Weights of a small mixture-of-experts language model, trained from scratch on English Wikipedia: width 192, 224 squared ReLU neurons an expert.
Below are experts of layer 4 (counted from 0) of a mixture-of-experts language model. Rows are named router (the router's row for the expert), up (a neuron's input weights, with its number) and show model dimensions 0-191. Each number is 500 + 25 x the weight over its row's rms, rounded and kept within 0 to 999. Numbers have three digits each.
After each expert's rows: "comes after" lists some tokens at least twice as common just before its tokens as in all text. This comes from a sample of Wikipedia text that the model never trained on. Tokens count by the router's weight.

# expert 17
router:476513511470454521555521495474514489514530495471477518508455460504513491523492503513477467463509522511505532498476504479519482485507518533503498507502491495505467555521483501548453503481508514507461504454532488512534505523522531474512537508502511498477458501501532527513530525496528519524528574436470501523506426533552506499524545488485507542504456493464529537539507479515524487532543527490479523517480510500477501521498486513539500462493492519474491470519524485536472547477493501548486474494513451494508505525486499495461513529513484479485473492534478486504513527516501493476
up0:499490515497510493486531505501489488536478492495475487466494415480538503482486531443497505502538515545453548531540515521513457464506508503497487533468509499507534505522550506505518461486488516559504495476467516529542496502478491448497462526472498529523531504487502462504489514545496547495514510484527501458513465552512507522500438472503528439480475463500487488457540471511494556505528503506509510522526473482483502484502509496501499505534491487522486480497487495466495467493518535488478465492501514481478492503483479550512543464506448505507503520486482535503523510518499523511
comes after: "\n", " (", ")\n", " |", "\n\n", ".\n\n"

# expert 23
router:476494489488482530550484489509469472474521483504483500501498447514504487518482493482524497487498532505492519502455482470543492513505487522484485472508517514488458568496498516532471498500481501544463470498490490480553505490491484511501497513545487467466460529527518502486499527501509510518484515469526577509500470492546474506527521486497534500434456529480514553512537471517513501484576501514495545509509467565516489474539493507515520520508505525495507488528515468474484522531554533488492482513478496477482520500518507494445553480519476493497466518502487496490506501471542479470
up0:493472484487499477491484442517489501499442518529469501509458498505570478501506457535513503518482466509512491464521490480512524510497492496462501500497481531544508518516522501498452517529507499538497521484531529490520482540505510518527518480467490501545455512491505521468456529508501487455546492505486520513438494514500467451505526479494459530455469507504482520539491515499501515528554535515530471529483489492502502454500503539543501523556504545501466507494464513479511513478501536519521451549501470468506531501488498504488504480526494500519483508517503485511504443521448522499
comes after: "1", "2", "0", "3", "4", "5"

# expert 12
router:529488488483522520545526515518506499494498503453465523521463483518488496474513491486515504480477508532532502487477530478481514503521463547494494502505493495455509554530467502523500518489464510527432476466505459506546496476506514512487521538488521473467488482488548484482487531513514533484483538440512530488473430508511493500489549489519546494518461502494558547508503457494483480529550509524536527511532541538479503483502516509514501501526519534512516484528498476513489510475521501520486486508502481480509553508470514517457558504488471506514468468476478530519498479478484534480
up0:514470469494490487524542519490514484535514497554494521485487496507475462556514483479502476491439553467488493485488496508467495472471474474478517501511486520465502511465499468520410498484525505488475493489503516503517464501547460495562533502505495501500492492503544472541497474468559532505523523484539514502553458476513466516522485521470527505513481494473526506522500527497523518465504488482476482478503510440527522500490568507516493506515508496540448529495493504521488478493520489499540499502481472437514563532517479501499499516510483506502469505518495508466504511503491504498
comes after: "3", "4", "6", "5", "8", "1"

# expert 9
router:508496518467524547547491493467485516457513476490491499514521440462531464495489471495525456454463478545514533497480504540533506498492520566495505529515534514480489526482508490551482522485465480524490516510494508508483525478503492509487493488503536487462478511482498513527517509477500535453476510498519545505484501522484495514548508535456541504470482515475495562503469478466483490498562498484493529481467476508479500510504510486488526510503520514510511460497537463512523518522532518547512507511468489477500485539490513515433566484487513542505458490513498536496538490506479481493
up0:519491464474525506529540503489494500513538465486481511489528526471498485469479487518490506465509507472468503528521535512499504462514513510477472435548451477542520507516484560491457484502516518521480441484540481511507463499475487492481475513513484507466486510495536515524502453506501565540503487474523501542490497559488525507472474501530504490482488481501506507468564495459465497523485482533572529513528513526462479539544522503518506510547489520486483503500534498522491506506501504482465508510506500526502517514487480479465478469457494494509495548503525519468495463484489532507
comes after: " ", "1", " N", "–", " Al", " I"

# expert 3
router:506514506503474544490504539498492431508516499493494508516498458489483498490469519513495458479484533528542500489498489544483488526508496559442498505543515514498526558459511507530481490476508498542437461481541484514517495506523540517488483518506506502477510487477524494511501515501524497468503551456494532481468469491525458491542499522499523494502484513487491589513502460505475477493531510466477496464502485486490506498490511512534456509530486479481512496536504514540512553485505512521489460511521467462518506528491526501431547472469510484525504481475500543481509499508522517490
up0:501498526483522492497507477479495548533525475515492541461472493462522496489477512513524492499446511499531480501469524507451435557511481493463490463521463465509516478476541499490505496497500505504526516461487550506509527507502526476495442511484513488505511518501509506513554520514465507476483475457511528502507513477521492510506478493498504560482506513495521538450479493519454522482481526502490521498499451523489508478496469535542509539459472492479478493515522510481531478535548527489536494528481501508491478523478493494485565542493542511470452526490527496475561502484530499517
comes after: " P", " C", " p", " M", " c", " E"

# expert 13
router:486497504424460532539528507477512481462471456459459508500496493486488490525507506513478492494500533498519567475490495523492480479495509523494473506498523480497485551508507550553492528498518499542473516522484494484524486454504506499497530497490520514465503543495486481508475489537518507484477531483509539515500488503502482479505547519502521535473467494463489542458482474503504470529540512542519523523494476517511478535483517505483467491499486515488489475517496467525477502522556510499533501490536530514542521528496509510451555464495483453458479502548521503464555530512491488463
up0:503483488524520472483476476493501518509568531497478484528487489552495520483513527464486491457466491489480514541526486532494487524507497503449497503524514480471509484492494496474477559495507442491501457492501474528547482489509459464511497522524514526523550468502551484521515474497525493473519491490502580549539528528479504528517556485508520474511460490524503493493511517468468490513518480516500535490489492517496532515511489488520472457503533485554509530493508521514465505490490529504501526506494502481552490535490455514470502465507464502485526479465516479530462493501463537462
comes after: " ", "|", " in", "2", "-", " September"

# expert 5
router:496484502434469489528504498510455483533482533473468476512477446480495482554494511512490492503497486523505476511470482525521492464507507503486482498536510504498518538511506502565512482503500512505440530451485536506503486476494486516479483531527472510499462530488501501467481501524502496473490499415548547512478478530575498462498507485488531485451469522506513539491550511507502498519539506529512525478478510534497519493465497495519456505510475564518517504477481486499471477484503486509533487553527497494487534512486535487482540518535466502517482462505511495515538520504509512494
up0:469475545474499502533485538483505513526534518553461463447502499490524478520480471497496505517449496528497522496498533531523452488482519486516501485496487491523477499509482500495464504495515431523484509503455487484529470526542501493506473521521499502497484529439487544488544487519491510511543546487504500516494519501494490519481527488508489523527497533459558600476509512499530502510501499503470484492500477504499497543476511488510461476490497502492465477538526466527506508532496525525544490514494441462467454476489446524489498479526491508493465520496487505503512537523499498517
comes after: "-", "\n", ":", "2", "1", " •"

# expert 18
router:503509506485502509584477520525482433479481465470460483533468482475526427513495479464521487492464513552518494515523491502494522532476511517478510506515500497469500559489514520552495485485512477515486492488490519531541484502506518510494528539496493490462476514526483518490498496536530524484474545466511563508504470518512494490518522513470509493428470480496521555477511454499514486509564480519514498508531491506468502480528522483517484498509477498526494500512477490494501498508530539504539501513504509455518488519488519524460560468481525491503467524545492497516539484510494514499
up0:483482551525500476484508498522487471449475522476521491496520495491488461518503523456519497487514477527485490472494570471447490489516522501460431463465471511509474557513482487501487505482495536533492458483503451492479510483496510511480513512502471509530466468470494517555506493487501469468504506502480492504530527539520482475478501478539501507527516497538493495549533465468538515520495490472484498516533502484482514505491504511522560448490496507517504502520484496479487491458543540526482501450521480511512503476486501500491516574521477536475492461474476531501504496511467549510
comes after: "0", "9", " ", "8", "7", "–"

# expert 10
router:504472526494501466490514484514525454521513515483451473481465476486487485499495474493507491497493501521481536490463508540474478515474510557513481491499486491486451546485514517556491520494481493502469490517500504500516453523501482498517512505477495507466465514514502537498511503506526556466491543480527528501486448530490507487523533507485535545477483533525522526465508468531506483523503508545479542507485508511457434549541545471540447471500482515497518466520502466484498510516525548511504455541489469482514485470509491494499516491534445491510501504533474489462516510486490530450
up0:501486522484497533501526525465522478473482483467513551477487515498481506519559510500497506478477545507505491527511491501524489466492488535486520503475512495518469530537465465506520521471485505473505505456464496481521522511450476516518484483476465497498519512526549479538494511499527478466487496493550496475477534508512512502535547504515514476501470510523467510499474496495555436492506494489474511522472493562490509520464447460489433508501490464537472529493544477507495482562485517472463508444491479506500485489493548530507507521489520507527480484513506506490505491510545506440
comes after: " |\n", ".\n\n", "|", " is", ".", " \""

# expert 2
router:491510514476470484545479514489494503475470472489466493473452444510522424506520523509502505506458520504545539524479489493535501517483492527486468478512487515528500568482493526545477538508445476534438504512490470483506483497506529499508514520514496501457516537511484474542486539519534500489517508467498524516523466508506482480491502494482503527488498536493503560515494457503466506474503511505502496495523466536442491528524540496539473509480457496537509452554520499533477514517545495466531495526493508519498493518505492493479552511473492480510481483527486543511511515489525511514
up0:489469514480559533493476505517492527482506484545464508507480460522483465462500466509500488505466503461485531506490520529489468477499478502487500511483498526543480520527495518513500486470441481484512486506484487479492516530521503481474496472512474495493500518508552515472528512541467542479500518474492514541529506514524471472504510463475510571459532508502515494465522490517519514456487473549472484517502505502499480480471546491516488518503510539551481556560530532510495480512526530443491491457489539468449473521492508473501513497517520506497447556511515514507510482497484535507
comes after: ",", " and", ".", "),", ";", "i"

# expert 16
router:472510511491497548521496539494510477482488468494473517491496440499476473530484475489517451433499514491516511512500483496516483542518501534464450495515494503473497528485509510527448474492439513511454482480505475513542499505519498496495527535546487466510484535497497476500500520540491532508495538464534530538531452501560512468539528519467527492507463513497500544504529465532504467485506544502472490539507533544459488491526518520543459473501496539495475517526528453473479528479511500518508510502478485503543546494510492512489512495503506480495505486523499531481539501507517518472
up0:473491504492516503507512489526480511506475474515454500481459500516522508523496543461516476496465480524502534470513463510496518495494538490505493492494541486445470524533513533510503490521494444507494492481466507441547545488520530526495527509503490491505489531532504505525470532502512518484473505505524523548503486490532529493469543481491527482474490452537494504503523488483480509497498470488509531531504503472485513501497515512467488467483492500536495563550511507525503536555490538469485511460517546445554534507475464518496481430467466500469507522480552517481497498514517529497
comes after: " of", " in", "ing", "ed", " to", " with"

# expert 29
router:511458525456484474501458495483524502502507508499471519520481471500514490505510506467488492447475469504471529512505515528523462486500482505479501460535469506531478563491516500550457479518437510499478493478527511514520489494536528499496492529481489491495460515504544483464503509508506536493503529493534534486463465533525452513541526485488528500503494538471519550496488482474462495498561504512486508538523554544506502523494531497532506483474465521477504502476532469484496509524555523490486495496495472511478531528489521496457578524519470518504477504485474519493523497539468473513
up0:514465552493527471505468532463536490478478508489469514576520492511522458514525481553485490516468498502547489481485513482522455497456459484488503537456482531529493504498496456486478492535525526458474499491514484481536471526521442511518516506527519477519470474511503491516481470498528493504513507504514508520558460514482504488503468486479524521500492528525483527482483506537541471457498492580484490533491512501465512510517480481514496521479535532460486546490518480483494513515526464468515513500518529483532517472518525520504505540490491466544485525470499505478507465476497512479
comes after: " |", " ", "|", " R", " S", ";"

# expert 30
router:501489484465521493558530495524476492507468515510476502524459482505461509494515478472495455454487503520473523499517506506450493520504523534451501517542514496482496551506517481557481453461470494558447505476505522535504503489527475483472513498511471492480495500505510501543518521543493493475514517459512536531503479487539508491567526524458524509495444507522485516487530478478537485515512504521522538521514498491475486477493494487531490522477495520506503523521537454517475509509483562510485519491504521532528511514488488512437533508512518498539506511489486531442511517513476468471
up0:457493521490525484513522467466521500491515489514494506461475507475460501498481514495474480476510475508474494518431554559494495526449481517488477501526464479477485516533477469494493531485477469532499518513482496477494517477499492489528498493533489552485532475505525544472471506482553508478513543484521507443464502486490481515504556547480511515487487538491438503520533495511527488524483512510474535486481503497525483460509483490534488468494488563506535512533510493536548453490515532520488492519529514488521515500483461512508507511458492497516493510477494560541474500538483509485
comes after: " a", " t", " the", " s", " to", " c"

# expert 15
router:499474517396509475525491473502470482466511512485452485489471452510507515492500527474506455488489540514487511497466515473517448493489477533456488517489505514496517519519512496520478523524479536477476507444513503500513481522469529515496477529487530504479481524506525501460481498507562553489514533474514540527493480524511482531511496515484536513435429513502494516499492464541481515503514472501539518499499487528517488478503507506532491478484510476494497508506530476507488501483525525538525480531473470486523546516487508501490562526515519467521495510535504556499553521493491499505
up0:458447517480514496499524500493464526499493445497433501515527486501500482479492518470516510512469493512509500497514519499529463492539510534443502511548533516531488551528522477520472548462452509486497478509535523502474488467473518497466568492490526481522522540452542508480503479527486489471481489507529498526505498503475516498526482477510524512502494504551511527520454496499542559461506496479475511468488466515496489456513492494499483522526463528485501532565529494475514542511492557485513489488517491478492534506501492468491502512486506476517516518485469510450483536503519481490
comes after: " |", " for", " was", " to", " as", " had"

# expert 19
router:531461504477463486521529516498522465487485486494491506543476475493478448502466523493535484450507548530532544529490497464523463535510507519476507478499504532491530538453513502560485508496457532500452526462550501502512485500476502516510514523503509509484482541530522529501475523519490534505503509461525573488505467496521470541510483532511524504485472464489484517495468487493463481483551471523464523528513507536501515490502524482539476499458455519509508477500499489495461484506529495498507491515479455504514525483451489479442507530501496525520485473510475521523483484505530491463
up0:476499496496475476521484517513505530497530494502479498513489456488508513487543474501493472475507496507515548515501501526521507466557526546503459487551537516530552532522496542534519522465504480496468502496548484498516493484466465509486492546466481504477476464527514474513470487481501464492521502497504532473480431556540493462530476514511549464528521480522485493486540505504475511508488493473511486513485498516521494483496517532506439502532467491509520448507518512486490492507510488551516476502481537503521493524457501472477507447461499522511493437496527484508524471539471478485
comes after: " H", " the", "'s", " his", " The", "H"

# expert 6
router:534490526501516515543481519502470508474497501493475509514474431528514465501491487492492478445478487534542540487468486485494463484497480530460517489471522477521453545488507527519467481480485506521465476494499510505502471528501529496496492533501506512470480493533531511510467512488511506491507559455508498458530458516499480508541527531522509520480499538534500517524476458542514485497550479493526538500500500533496491534508538460559505511494494519473514492484561467524511497504541504532507482520504463516539517507474526500440532468528490484507438508524516510523534515508506478486
up0:520477503493525504490531471536487512479443506551473494477520468513505471509537500470459510501513486499499530467476510485539512471498530501476459531487510502464544455465496478500445474515496466480494474499480533539544494472478524495516544512517484474542464497504486484518492450521557490465512494480519495564490500548519500496535497491525486482442470477539484505509552496485513509476529515486553486535484440488485539445524489491497506488505540513536513490518488508515502503516502493506476512506496543513475529506464525483478503511490468483449514505504543494469496504506509472501
comes after: " G", " |\n", " |", " K", " N", ";"